From a checkpoint of a small mixture-of-experts model trained on Wikipedia.
Size: width 384, vocabulary 16384, 74M parameters.
Experts: 352 squared ReLU neurons an expert, 1 pick a token, a softmax router.
Training: a variant of Adam for the experts, 267M tokens, 8136 steps.
Below are experts of layer 6 (counted from 0) of a mixture-of-experts language model. Rows are named router (the router's row for the expert), up (a neuron's input weights, with its number) and show model dimensions 0-127. Each number is 128 + 32 x the weight over its row's rms, rounded and kept within 0 to 255.
After each expert's rows: "gets" lists some tokens that make up at least twice as much of what it gets as of all text. This comes from a sample of Wikipedia text that the model never trained on. Tokens count by the router's weight.

# expert 4
router [ 88  81 148 122  92 122 120 151 105 111  70 139 124 136 144 190 108  81 103  60 136  89 178 127 187 125 103 125 100 148 126 123 130 160 119 123 105 113 191 143  97 129  77  96 141 156 103  67 148  75 131 175 174 106  55 117 144 143 103 157 131 146 124 176 122 136 153 137 114 150 121 150 118  97 181 106 158 102 176 131 161 164 106 133  61 125 128 197 149 145 119  66  94 168 140 100 101 143  78 138 109 134  74 121 116  98 179 143 125 181  86 165 156 120  91 161 172 124 144 127 108 135 149 146 110 137 174 179]
up1 [ 67 119 152 173  89 146 136  50 134 137 166 139 129  94 130 130  95 157  74 144 120 146  85 126  91 128  88 121  94 116 162 116 152 143 114 145 131  85 150  95 136 136 144 155  79 165 139 145 133 152 141 126 133 125 147 127 136  95 136 110 113 105 144 149 177  51 123 112 139  92 160  84 164 109 161  95 119 110 114  92 108  87  94 124 137  77 157  90 141 105  65 106 143 126 146 216 155 121 149 121 125 122 122 180 125  74 139 138 119 138 178 139 185 108 145 150 114 156 158 152  71 204 134 165 145 152 120 159]
up2 [ 92 148 111 167 147 139  72  84 168  80 148 139 169 136 115 102 113 223 189 102 159 169 116 122 177 123 135 132 115  67 140 112  78 103 135 142 175 116 171 117 103 114 167  96 125 128 169 131 196 174  86 119 113 166 119 131 124 161 176 138 119 174 117 159 108 135 158 157 127 208 110 148 120 130 111 122  94  57 116 146 115 191 143 159 160 132  86  96 109 106 147  43 120 127 140 116 145 149 179 155 107 147 135 210 159 158  64 133 127 140 121 163  98 153 111 165 159 122 134  80  74 123  84 154 120 154 109 150]
up3 [101 118 124 133 113 165 114  82 147 166 109 151 141 161 115 148 167 130  87  98 152  91 118 126  83  88  84 143 114 161 110 109 129  53  92 154 157 121 107  92 120 171 115 106 121 172  95 130 173 157 116 125 152 142 112  89  88  89 166 194 135  97 163 107 125 126 135  90 115 156 113  96 139 111 169 108 139 133 115  79 124 120 102 129 128 123 122  62 153 134 139 111 165 171 120 123 153 126  43 112 148 146  59 180 156 166 110 152 115 108 112 110 135 139 133 134 100 137 111 154 100 136 154  97 111  90  68  93]
up4 [126 160  86 158 114 139  88 126  96 161 114 168 144 120  77 112 166 139 163 164 132 130 135 118 181 136 133 122 100 107 189 108 180  47 145 119 126  94 156 150 109 138 125 103 106 131 164 179  92 177 163  80 161 104  89 157 173  92  98 175 113 142  96 108  90 140 141 175 129 109 128 106 124 146 125 131 163 129 109 125 109 122 135  58 119  55 162 124 153 122 118 138  95 157 101 128 158 112 156 154  79 128 157  99 168  86 140 194 112  99 178 171 164 128 143 146 101 160 171 141  76  94 179 109 149  72 120 162]
up5 [131  60 101 182 183 163 136  59 138 165  95 133 115  96 105  49 152 125 130 127 139 125 109  86 199 101 116 127 108  83 134 118 121  64 209 150 111 139 151 181 118  93 109  81 144  84 153 215 117 123 136 128 111  87  90 161 120  96 116 109  98  73 138 100 144  63 110 125 122 121 141 142 142 142  95 123  98  86 102 145  99 146 147 167 160 145 141 144 161 161 131 147 135 104  69 143 162 136 154 146 147 142 111 175 162 106 154 161 108  98  81 144 156 107 181 170 142 148 177 124 151 186 117  99 226 140 106 129]
up6 [ 93 112 120 170 154  73 181  69 153 127 128 140 147 155 187 169 109  80 195 149 113 123 144 116 144 191  93  84 138 107  96 144 114 144 164  94  91  86 162  95 159  90 130 135 128 127 182  98  82 162 153 141 128 182 138 131 115  91 101  78  84  87 118 149 119 144 137 138 151 112 103 107 115 119 154 111 156 155  62  81 134 207 121 118 151 136 168 150 113 116 127 137  75 147 154 154 148 120 137 175 115  85 123 186 118  66 102 125 145 153  93 112 145 108  98 120 167 126 112  71 121 168  73 147 149 118 111  88]
gets: " |", "-", " (", " an", ";", " /"

# expert 8
router [172 146 151 124 148 123 160 105 120 122 132  91 158 124 167 142  94  96 158 133 145 147 107 107 174  80  83 109  73 139 148  91 143 111 162 102 170  84 156 170 159 167  82 113 134 127 147 170 156 162 133 168 170 128  58 113 119 105 108 147  94 120 123 166  85  97 134 151 103 153 160 156  98 169 116 145 156 142 149  87 158 119 108 128  90 102 166 167 181  60 118  68 101 148 159 149 138 144 122 134   6 155 105 183 149 114 168 135  94 132 117 176 137 183  82 181 178  81 153  93  86 146 140 131 154  93 142 154]
up1 [156 124 161 191 110 133  72 105 124 108 151 138 128 170  87 163 109 100 128  54 136 173 118 110 103 122  83 192 155 115 106 106 195 105 120 155 105 117 184 129 107  94 156 149 140 108 130 112  46 124 114 148 128 167 162 158  88  43 148 119  96 138 164 104 131 127  82 175  71 128 116 144 119 106 159 129 138 101 128 142 129 108 206 162 141 100 128 121 119 104 116 152  91 206 111 161 141  91  85 170 144 121 143 117 109 116 127 123 144  52  96 120 149 112 156 142 130  84 127 161  90 138 140 155  96  68 102 168]
up2 [164 136 105 134 109 142 113 104 113 110 136 136 126  48 113 117 113  91 142 146 114  67  63 118 147 142 139 125 152 132  84  97 154 207 129 147 125 144 101 138 117 133 140 158 105 201 153 113  86 113 153 154  87 154 139 105 102 135  98 151 162 114  94 110 145 193 144  51 161 131 129  93  76 150 119 140 173 190 117  95 153 107 116 132  72 133 159 126 169  98 136 100 173 143 109 108 158 129 139 128  95  74 102 135 136 131 134 138 115  90 116 189 202 130  87 137 135 138  85  89  98 121 146 160 112 102 138 130]
up3 [ 64 151  74 131 162 184  91 133 119 129 150  68 149 130 160  86 114 165 130 106 222  94 153  92 116 128  90 169 145  84 154  75 165 116 132 162 132 119 108 137  81  96  52 115 125  58  71 111  86 152 128 167 153 136 152 105 121 144 135 111 131 122 143 146 106 134 127 145 115 109 111 140 131 167 139 112 160  98 132  78  98 160 161 113 144 131  68 152  93 124 175 101 141 127 163 180  77 124 112 151  78 118   0 137  96 104  84 170 134  90 101 137 169 108 113  74  94 165 123 105 166 157 140 165 121 155 121 168]
up4 [164 106  72  99 181 106 155 178 122 188 104 161 102  81 141 118  99  92 144  96  98  88 143 117 103  73 102 122 100 118  86 137 152 175 167 155 170 227  73  89 104 151 132 120 173 143 184 136 164 121 133 184 108  78  87 164 146 104 184  86 145 138 172 186  89 109 123 141 157  96 131 210 132 156 134 125 141 136  95 131 182 111 130 112 172  97 118 108 112 151 196 123 147 147 144  38 157 127 135 117 142 138 105 123 111 166 122 110  92 167 147 153  96 146 155 129 114 129 169 166 161 114  73 118 119 107 133 143]
up5 [167 133 143  92 149 159 122 174  55 107 129 118  97 124 149 105 128 140 145  91 120  66  52 164 126 122 137 126 146 137 102 155 108 105 151 109 139 115 170 200 112 157 185 150 166 151  66  94  83 118 149 141 106 151 105 118  83 131 125 147 153 129 108 102 171  82 189 115  59 110 162 144 117  97 120 130 141 125 143 127 173 113 120 119 106  27 159 126  94 118 110  99 121 102 126  93  93 145 139  70 122  96 117 197 130 101 158 113  90 129 154 143 103 116 142  90 153 138  99 137 154 116 131 174 155 140 133 199]
up6 [115 151  75 122 101  86 103 119 115 168 138 129 110 120 138 139  98 168 165 150 123 105 154  33 103  72  99 114  96  66 131 148 167 120 149 141 154 182  73  35 110 141 106 104 174 125 182 117  90 129 123 159 203 127 145  90 134 100 135 101 151 150 107 241 130  67 120 104 111 107  92  98 154 139 121 189 206 139 130 152 163 122 108 158 145 150  84 140  94 111 175 145  82 127 150 139 166 119 123  97 124 144 119  78 100 104 140 153 152  64 158 116  95 146 132 103 101 106 137  78  66 148 174 151  82 136  98 125]
gets: " in", ",", " the", " of", " and", " at"

# expert 1
router [139  86 152 142 147 165 132  93 138 126 111 126 159 127 173 125 130  91 147 139 126 152 107 138 137  86 102 159  51 148 104  88 150 153 121 104 150 108 143 189 171 199  73 114 164 114 125 126 143 149 155 170 144  88 132 154 109 118 105 173 139 148 113 165 116  95  98  99  80 152 145 156 109 154 217 140 175 195 137  91 132 106 135 105 102 104 158 170 155 123 154 102 165 141 134 110 142 144 151 101 126  94  57 141 142  75 158 123  97 176 159 208 155 179  73 167 161 138 155 133 120 119 125 144 178  89 123 145]
up1 [115 148  78 135 110 108 102  87 129 129 135 145 116 116  47 169 152 156  91 144 121 178 132 138 151  97 144  81 114 170 168 140 119 154 198 140 105  86 202  76 116  83 137  98 121 123  90 133 147 112 115  56 166  96  61 147 105 136 105 146 168 151 150 123 196 142 142  85 133 153  24 149  93  91 210 116 201  90 131 148 132 115 159 139  93 114 165 128 135 138 186 146 141 133 112 127  26 121 133  87 150 149 101 127 155 121 121 167 151 126 149 138 143 108  95 156  89  99 122 180 107 142 109 101 111  70 117 126]
up2 [144 107  99 115 128 155 159 146 192 113 155 142 197 155 105 119  93 185 176 104 127 117 113 169 167 141  27 128 155 139  89 133 125 149 112 134 133  91 145 113 102 105 122 170 241 163  91 121 138 141 135  96 148 137 106 155 144 125 137  89 132 104 149 135 101 131 125 109 165 144 180 119 154 121 121 113 138 131 125 116 108 190 100 126 162  78 142 147 141 144  92 100 158 126 165 196 126  93 104 119 157 123  25 192 182 137 120 188 131  95  73 161 133 161 169 140 134 164 178 131 115  80 149 155 148 149 128 143]
up3 [147 107  69 174 158 168 151 169 119 105 123 114 132 154 157 135 104 104  99 155 110  90 119 138 159 151  75 110 160 137 112 101 122 151 135 128 108 104 166 117 152 101 117 153 137 138 118 155 148 126 159 155 111  73 113 173 118 157 144  95 108 135 138 198 158  95 124  88 179  87 118 148  91 136 173 184 164 127 119 127 131  99 116 129 117 151 131 123 162 106 101 108 135  87 154 164 167 123 140 158 143 144 150 163 101 162 144 148  41 106 149 143 170 149  68 144 114 160 170 139  95 125 132 136  79 156 192 143]
up4 [ 91 174 101 140 159  96  97 122 109 160 126  91 194 105 144 109 152 114 110 113 129 147 116 138 140  81  93 127 173 102  80 160  93  97 201  80  88 126 108 189 121 136 102  98 149 116 200 144 176 102 141 123 128 178 137 108 125 128 137  99 106 149 135 135 142 139 112 152 126 149  82 116 147 179 175 160 153  81 147 118 104 111 152 127 123 111 133 182 119 115 111 161 153 118 128 133 107 119 117 111 144 138 107  86 129 157 221 140  91 127 192 101 101 136  88  86 118  74 152 118 119 133 137 189 135 124 113 146]
up5 [ 64 179 187 165 182 126 116 122  83 126 130  91  44 103 161 111  64  87  39 161 132  74 111  76 178 102  70 165 146  77 124 119 196 125 141 147 142 136 101 123 160  73 126 134 185 121 159 102 170 105  91 149 167  93 145 155 104 116  99 101 136  88 149 143 173  95 104 110 157 113 117 114 149  98 191  85 143 116  73 109  95 162 178 174 117 117 150 171 169 110 131  59  99 191 170 179 123 103 180 141 130 114 110 123 138 148 169 142 142 196 179 127  96 150 137 126 120 145 140 119 120 217 136 138 116  91 119 156]
up6 [110 154  92 123 131 179 135 109  74 131 132  75 164 113 116 117 123 164 131 140 150 123 144 128 134 158 114 109 130 121 133 118 181 171 121 115 121 106  90 109 120 103 130 179 188 120 141 169 166 116  92 167 174 151 104 100 136 138  92 112 197 181 176 173 145 102 140 166 134 117 143 138 160 160  98 172 158  92 144  94 123 182 124 172 142 108 125 128 134  95 153 104 116 132 174 146 163 125 107  64 145  83 157 140 152 136 115 128 100 132 164 158 182 204  98 120 148  99  86 148 141 137 114 130  57 151 160 125]
gets: "\n", " of", " by", " with", " the", " from"

# expert 0
router [143  79 172 130 111 110 148  98 117 127 120 153 147  70 123 153  85 154 145 144  92 118 138 123 145 118 101 158 138 113 113 131 119 118 180 110 140  77 166 149 169 141  92 145 148 120 134  79 168 120 153 179 158 133 121 102 183  87  92 131 114 121 132 173 110 121 112  90  88 160 112 139 125 185 152 163 165 175 123  73 173  91 143  63 124  73 179 236 141 105 163  94  59 200 119 119  98 150 135 104  23 116 107 127 180 123 163 121  94 144 124 158 135 136 127 183 167 150 143 107  92 146 149 157 116 122 182 151]
up1 [132  79  92 125 134 129 113 158 181 183 130 136 162 123 139 151  84 117 190 135 191 158 163 120 152  92 107 147 113 176  96 129 114 103 190 126 160 100 134 130 147 121 128 110 154  82 105 108 143 153  81 152 186 144 112  95 168 101 124 133 107 184 178 147 140  88 140 103 155 130  97 135 104 125 120  84 138 107 114  64 111  99  68 115 138  55 145 150  36 116 112 141 127 101 119 122  95 118 124  43 151 147 106 133 129  81 142 195 122 161 125 198 166 121  82 177 115 138 148 126 158 119  73 202 119 129 139 121]
up2 [ 76 139 136 101 136 119 164 161 174 142  88  79 116 154 121 127 162 151 112 107 100 128 138 156 117 101  71 185 177 128  91 104 108 103 107 131 147 155  87 145 181 122 156 121 103 104 170 156 101 147 140 167 129 163 171 145 146 133 131 147 155 120 138 158  74 174 215 152 154  60 123 146 106 124 136 138 196  96 142 130  77 191 133 106 118  87 139 182 116  96 141 143 135 103 158 109  97 157 145  44 154  82 132 119 160 129 176 148 138 108 104 138 160 118 100  61 114 121 150 118 123 125 109  86 106  83 121 124]
up3 [ 87 123  91  77  75 164 156  96 124 163 136 159 119 173 151 110 103  99 129 190 179 149 119 146 171 164 125 104 156 128 148  67 174 105 213 172 123 115 138 114 146  92 160 125 163  97 112 187  52 182 121 172  97 124 154 127 117 153 118 193 137 123 107 141  98 140  91 105 131 107 118 142 151 156 152 129 122 151 123  75 184  83 131 124 131  82 190 125  95 160 149 133 132 174 172 136 122 149  49  94 165 153 135 107 138  75 165 194 121 111 103 166 176 210  75 136 159 144 117  93 120 117 157 126  88 137  71 149]
up4 [107 100 142 118  88 171 136 122 128 148 117 103 103 110 176 138 167 103 116 160 202 108 139  28 123  62 121 131  84 116 144 128 186 134 137 132 107 107 121 196 152 107 113  91 144 201 185 150  89 137 140 114 112 222 147  72 153 126 111  63 121 106 136 125 138 114  88 154 162  82 149 132 190 189 203 202 168 123 156 144 119 108 156 113 108 130  98 102  71  99 117 178 139  68 112 177 151 130  75 106 168 139 108 106 143  76 134 149 111 157 158 123 114 123  95 147 146 108 167  83 104 133 119 157 120 143 146 128]
up5 [ 54 128 117 111  83 131 120 115  79 107 108 123 182  93 141 115 162  75 117 175 112 173 137 112 109 120 119 151 101  77 132 113 207  88  77 153  90 139 135 181 153 128 141  37 168 183 113 152 100  92 121  99 112 110 134 126  72 163 158  98 141 125 104  74 120  87  85 140 118 115 117  96  71  95 223 144 152 148 178  78  90 121 135 117 125  95 148  85 137 136 117 135 147 172 100 114 138 133 107 135 127 153  61  84 163 119  89 117 120 178 119 126 145 223  91 133 222 114 136 125  43 156 129 138 100 115  64 172]
up6 [131 140 108  99 108  84 137 113 136 152 130 125  89 145 126  96  94  78 124 157 136 142  92 123  69 164 143 112 106 147 137 136 156 128 183 157  85 140  96 138 170 114 102 139 160 150 193 121 122 208 108 151 121 128  73  99 113 142  93 113 146 190 142 114 151 156 131 129 113  72 116 147 108 132 128 143 138  97 102  90 139 134 105 131  66 141 132  57 179 118 162 105 128 132 160 150 118 118 111 157 167 126 188  44 132  73 143 117 141 107 176 137 110 157  76 168 150  94 120 112 111 159  73 145  81  42  40 158]
gets: "\n", " |", ";", ")", " such", ");"

# expert 5
router [134 124 175 141 217 160 159  76 186 163  98  91 134  80 135 181 112 123 160 106 172 121 107  64 181  95 102 148 102 136 143 106 139 111 134 104 138 113 159 139 236 100 140 124 179 161 143 161 131 156 108 195 149 134 101 143 137  99  99 150 113  67 142 180 109 112 128 157 144 108 148 157  56 169 133 134 162 127 135 109 157 110 168 119  83  58 114 129 180  96 121  99 123 140 154 137 190  93 124 121  73 111  88 154  97  99 138 111 135 132 129 186 151 145  73 182 175 116 173  84 114 144  55 138 126 129 130 151]
up1 [114 162 149 172 111  96  76  71 125 111 124 100 106  72 122 133 119 116 130 156 222 164 116  93 185 131 120 138 197 130 142 120 170 135 141 102 136 155 162 108 120 155  73 150 119 166 142 120 165  78 108 185 143 119 166 137 113 129 161 145  95 164  95 167 134 178 147  73 163 135 112 105  79 177 132  76 153 166 188 135 109 146  77 144 145 153 131 143  74 142 115 153 179 187  99 141 147 145 193 110  72  92 194 134 144 118 169 135 128 160 107 132 154 147  90 136 204 169  93 177 100  93 161 104  80  97 101 136]
up2 [ 79 116 146 106  52 134 160 133 117 106 131 121 164 127  98 155 111 129 121 201 147 142 121 143  98 131 157 146  39 160 105 109 105 132 177 135 130  53 180 118  91 152 159 103 167 125  92  83  84 110 147  88 143 123 139 108 107 109 143 171 143 107 109 162 101 168  95 111 129 137 160  37 137 186 131 100 166 113 154  74 105  77 146  22 146 121 149 146  86 158 127 116 143  96 102 166 152 118  86  89 121 106 146 119 150  82 103 128  88 141 113 141 181 119 125 150 214  96 149 108 104 180 161 193  73 130 145 149]
up3 [109 142 172 137 152 130  71 125 119 141 141 142 125 164 140 205 141 136 130  90 172 184 122 134 108 145 125 141 167 130 142 123 107  92 134 111 135  97  59 114 138 159 136 101 118 100  99 150 153  92 121 115 159 148  54  80 147  84 125 127  92  93 104 137 149 141  48   0 139 104 136  82 160 174 117  89 117 161 145 120 140 138  97  83 106 128 107 226  99 140 142 118 115 163  87 174 111 104 133 144 152 158 137 113  86 136 121 128 192 120  96 221 163 107 127 138 106 137  75 209  84 184 136 127 101 152 152 181]
up4 [ 72 169 157  99 132 127 106 147 155 143 155 122 104 155  87 181 154 102 141 163 137 150 145 103 156 161 131 166 118  82 198  94 102  61 118 126  30 135 162 126 107 164 141 133  94 137 158 149 100 166 175 163 123 153   0 118  73 125 125 152 147  65 173 110 114 139 135 162  91 134 131 116 146 180 111  87 193  82 150 160 107 100 151 115  87 114 142 115 116  70 168  91 164 208  74 105 125  99 128  54 130 111 155 139 135 132 146 105  72 154 119 141 105 133 145 181 217 136 110 124 172 105 169 118 129 111 139  56]
up5 [133 135 117  91 155 103 130 102  90 154 170 148 169 122  84  92 116 176  94  91 118 119 125 164 125 107 136  86 176 174 156 153 111 108 181 121 159 155 114 103 179 134 144 138 165 106 144 152 141 111  87 143 148 124 154 123 141  92 176 106 122  83 147  91 136 129 102 100  99 125 130 107 151 185 201  47 166 197 113 131 131 153 127 147  91 187 133 117 153 143 126 113 132 163  83 165  61  94 123 118  68 168 145 145 131 115 129 151 145 177 182 109 142 144 120  70 117 109 170 224 124 150  38 161 144 122 122 112]
up6 [ 96 143 125 156  99 146 163 103 126 145 103 138 132 194 156 110  88 121 147 121 114 158 167 100 106 170  77 167  80  91  94 118 138 123 135 163 108  75 174 120 115 148 136 188  68 148 107 143 101 117 103 111 100 127 118  90  69 100 107  99 122 163 132 121 104 152 104  83  94  97 148 137 152 147 126 123 132 168 148 146  81 122 129  82 183 123 174 127 110  77 142 138  98 132 134 148 140 110  71 145 128 139  46 129 115  90 106  96 129 146 128 178 106 131 105 136 136 123 127 105  98 150 152 110 159 130 147 172]
gets: " to", " was", " a", " not", " be", " also"

# expert 9
router [146 115 108 123 115 137 125 143 131 139 106 121 121 163 153 152 112 163 160 158 188 131  47  98 126 119  88 106 104 117  89  89 137 109 179 130 136 131 167 192 150 144 125  71 138 107  96  93 178 136 177 177 201 104 141  91 151 135  75 164 164 141  93 172 137  97 160  92 145 129 154 128 130 131 136 141 153 165  98  98 120 124 183 106  93 105 176 255 139  81  96  16 124 165 134 143 148  80  85 178  98 107  76 145 140 136 134  93  93 103 152 189 108 124 115 158 164 147 180 105 114 165 150 158 125  95 117 147]
up1 [128 125 136 183 153 180 130  86 107 184  84 155 159 142 124 146 121 161 153 137 111 106 151 121 112 100 149 152  84 103 105 128 152 117 165 138  93 146 133  83 144 132 120 163 100 106  94  84 148 150 170 108 111 180 114 109  91 161 113 121 129 157 116 113 140 150 147 141 161 129 162  79  93 126 115 116 144 130 156 116  82 126 118 181 118  83 100 187 128  73 108 136 126 106 142 183  51 153  82 148 136 144 140  84 110  76 112 123 163  91  98 126 142 101 141 161 159 143 116 109 164 127 118 182 152 159 114 139]
up2 [110 132 137 155 139 142 140  80 109 126 119 107 139 123 104 184 153 133  86 133 180 145  91  95 170 100 120 128 119 115 164 132 151 139 108 131 104 159 118 137 145  68  88 172 142 171 135 175  99 120 121 146 124 105 145  92 148 127  81 113  91 156 162 136  87 170 160 207 125 157 107 145 168 115 128  99 213 125 131 150  85 133 126 156 171 158 159 132 197 156 179 209 127 107 105 102 148 118 150  99  89 138 107 131  61 113 109 124 165 197 128 143 152 157  77 165  85 145 141  75  72 119 192 142 106 118 150 155]
up3 [129  91 122 133 128 138 109 164 183 143 179 117  77 173 147  80  78 137 150 138 122 168 128 139 125  98  78 138 105 158 111 138 171 154 168 121 119 173 122 182  81 119  83 144 148 177 134 154  93 120 104 120  95 112  90 161  95 179 149 162 160  58 140 150 126  60 189 135  84 114 125 159 153 139 136 183 160 103 108  84 128  98 102 156 103 143 121 134 132 112 176  96  91 118  81  66 176 172 109  91 108 178 184 140  76 128 146 129 127 170  96 129 128 113  93 182 136 139 113  75 106 107 118 127 131 135 104 138]
up4 [107  96 130 131 135  83  76  92 186 185  81  88 189 138 135 189 127 143 162 130 113 128 149  80  99 115 122 126 119  75 100 151  95  71 146 102 100 104  89 116 184 115 108 112 131 134 131  89 118 193 102 160 185  89 126  78 137 147  96  81 154  84 101 147 112  42 138  82  74 162 134 123  87 113 151 131 120  96 139 110  98 152 136 168  78  84 117 116  71 204 173 138 160 145 126 199 162 101 151 142 134 143 103 135 172  67 127 151 141 140  80 155 105 177 163  80 170 163 115 151 165 144  93  92 123  52 151 131]
up5 [122 100  94 104 157  84 132 121 189 154 143 116 120  89 123 127  88 122 163  83 156 148 160 137  98 151 140 130 106 101 103 148 151 112 175 128 127 146 106 137 120 106  89 123 139 161 126 117 148 160 179 166 130 158 174 148 111  95 125 140 134 157 123 117 140 192 122 136 108 118 119 181 211 132 126 129 129  81 119  78  90  79 132 146 117  48 116 165 101 192 129 150 130 144 115 102 170  78 130 151 122 105 115 181 100  93 120  92 150  98 128 130 137 115 165 137 168 110 156 144 160 161 153 189 111 104 188 185]
up6 [ 72  63 156  98 152  78 149 101 159 130 145  49 149  95 107 128 205 172 133 115 134 108 121  77 155 156 134 122  68 172 169 168 108 180 113 111 154 151  80 186 102 135 170 142 123  97 109  76 143 120 132 150 146 158  97  97 173  85 149 104 184 166 145 175 145  84 114  66 126 162  53 121 133 147 114  71 172 138 111  78 163 151 101 143 156 104  80 142 134 137 159 106  66 153 149 147 163 109 187  82  98 137 119 109 110 155 166 108  64 144 123 159 179  97 176  75  73 130  84 124 112 134 105  94 120 130 185 107]
gets: " ", " 1", " 2", " 0", "1", " 3"

# expert 6
router [107 100 161 143  93 130 167 110 121 189 111 124 171  69 177 142 113 110 115  91 152 137 105 110 200  79  90 146 125 142  98  46 160 140 154 101 134  99 164 178 160 140 125  90 123  89 105 133 158 128 174 152 172 110 134  75 124 136  72 147 114 117 125 182 131 110 114 147 138 127 110 139 154 130 160 149 146 144 153  76 151  90  98 127 129  84 164 152 170  87 170  64 106 159 183 133 130 116 122 130  78 124 122 148 162 109 205 142  73 153 149 167 126 174  81 148 164 177 203 118  57 215 153 137 120 101 139 237]
up1 [122 113 106 141 124 114 123  99  92 161  91  69 130 125 163 147  61 165 188 120 148 123 101 140 151 134 133 153 133 153  89 178 142 108 154  30 109 121 141 112 188  96 112  89 118 129 124  97 127 122 151 113 155 163 140 121  98 147 104 166 159  75 143 125 105 123 214 158 126  94 123 114 143 115 181 150 193 212 197  88  91 187 124 140  83 137 195 170 172 119 174 121 156 131 126 100 123 107 144 133 108 145  95 153 139 183 127 158 123 108 160 192 152 149 177 117 135  91 118 108  89 136 124 101  60 138 112 155]
up2 [143 100 116 112 127 109 134  78 164  79 118 117 141 160 102 147 130  87 128 134 136 137 128 143 151 177  58 157 158 114  78 201 182 107 151 114  78 195 104  98 121 130 130  97 193 146  69  96 115 124 136 113 121 194 139 118 131  95 104 188 137  76 145 110 118 170 172  89 129 170 102 109 117 126 181 123 126 142 150 160 132 133 122 125 141  75 114 140 102 153 116 164 114 184 109 170 122 105 108 106 130 122 135 105 104  95 132 110 103  94 146 158 130 120 165 130  57 130  82  86 111 111 132 155 138 142 134 102]
up3 [122 119 139 172  73  98 112  98 129 144 100 107 118 107 181  97 118  54 107 162 158 145 116 124 121 148 123  54  95 133 162 110 180  96 107  70 121 122 200  87  66 129 162  89 107 143 133 146 137 130 130 109 138  57  96 111 122 142 149  52 119 151 148 170 153 150 104 123 147 119 109 145 118 117 165 110 130 122 110 131 162 117 200 149 136 118 129 123 178 139 144 146 112 146 121 108 157  96 116 112 144 122 124  83 154 163 142  68 127 106 129 145 145 125 121 164 140 149 168 145 106 174 164 152 129 121 127 101]
up4 [110  91 107 177 115 110 181 106 198 113  68  70  91  80 134 137 132  72  84 133 144  97 123 110 174 164  88 188 132 123 160 156 187 151  97 147 121 159 168  77 164 102 135 166 137 153 171  66 141 126  81 150 177 100 110 159 147 114  64  93 172 122 106 202 137 134 147 140 133 165 111 156 103 192 122 113 136 175  84 110 137 109 117 135  94  76 117 133 175  94 173 142 151 111 152 112  98  64  92 159 107 139 128 138 112 155 152 133 109 107 131 191 138 117 153  73 128 123 170 131 135 110 155 158  68 117  98  71]
up5 [124 143 138 151 144 166 123 135 122 175 113 125  92 115 166 112  76 150  99  75 123 132 118 120 154  73 118 106 140 194 152 112  60 131 179 169 124 116  59 103 133  61 119 148 109  78 180 195 111 148  98 157 123 102 105 136  97 155 114 143 110 102 157 106 143  68  90 114  90 130 166 171 117 142 194 151 131 125 162  85 135 120 168 173 150 193 104 150  95 143 139 120 113 137 168 139 139 160 134 172 162 167 142 163  73 115 133 165 122  86 175  88  94 198  98 159 195 112 140  85 171 142  77 179  67 102 126 150]
up6 [156  65 131 110 136 152 114 124  93 135  70 167 157 125 145 126 124 124  90 146 163 102 137  75 129 177 112 165 157 109 161 208 137 151 108 154 129 143  84 154 153 111  86 150  73 135 111 109 132 115 137 127 141 155 119 188 112 129 113 103 108 153  89 121 150  73 113 130 128 190 120 151 105 171 178 170 128 113 124 116 152  83 138 148 152 125 124 168 159  96 115 154 146 122 187 152 121  88 147 111 117 145 112 121 135  81 140 130 151 201 169 148 107 151 120 147 135 117 110  83 128 117 103 121 149 123 147  76]
gets: ".", ",", "\n", " as", ").", " The"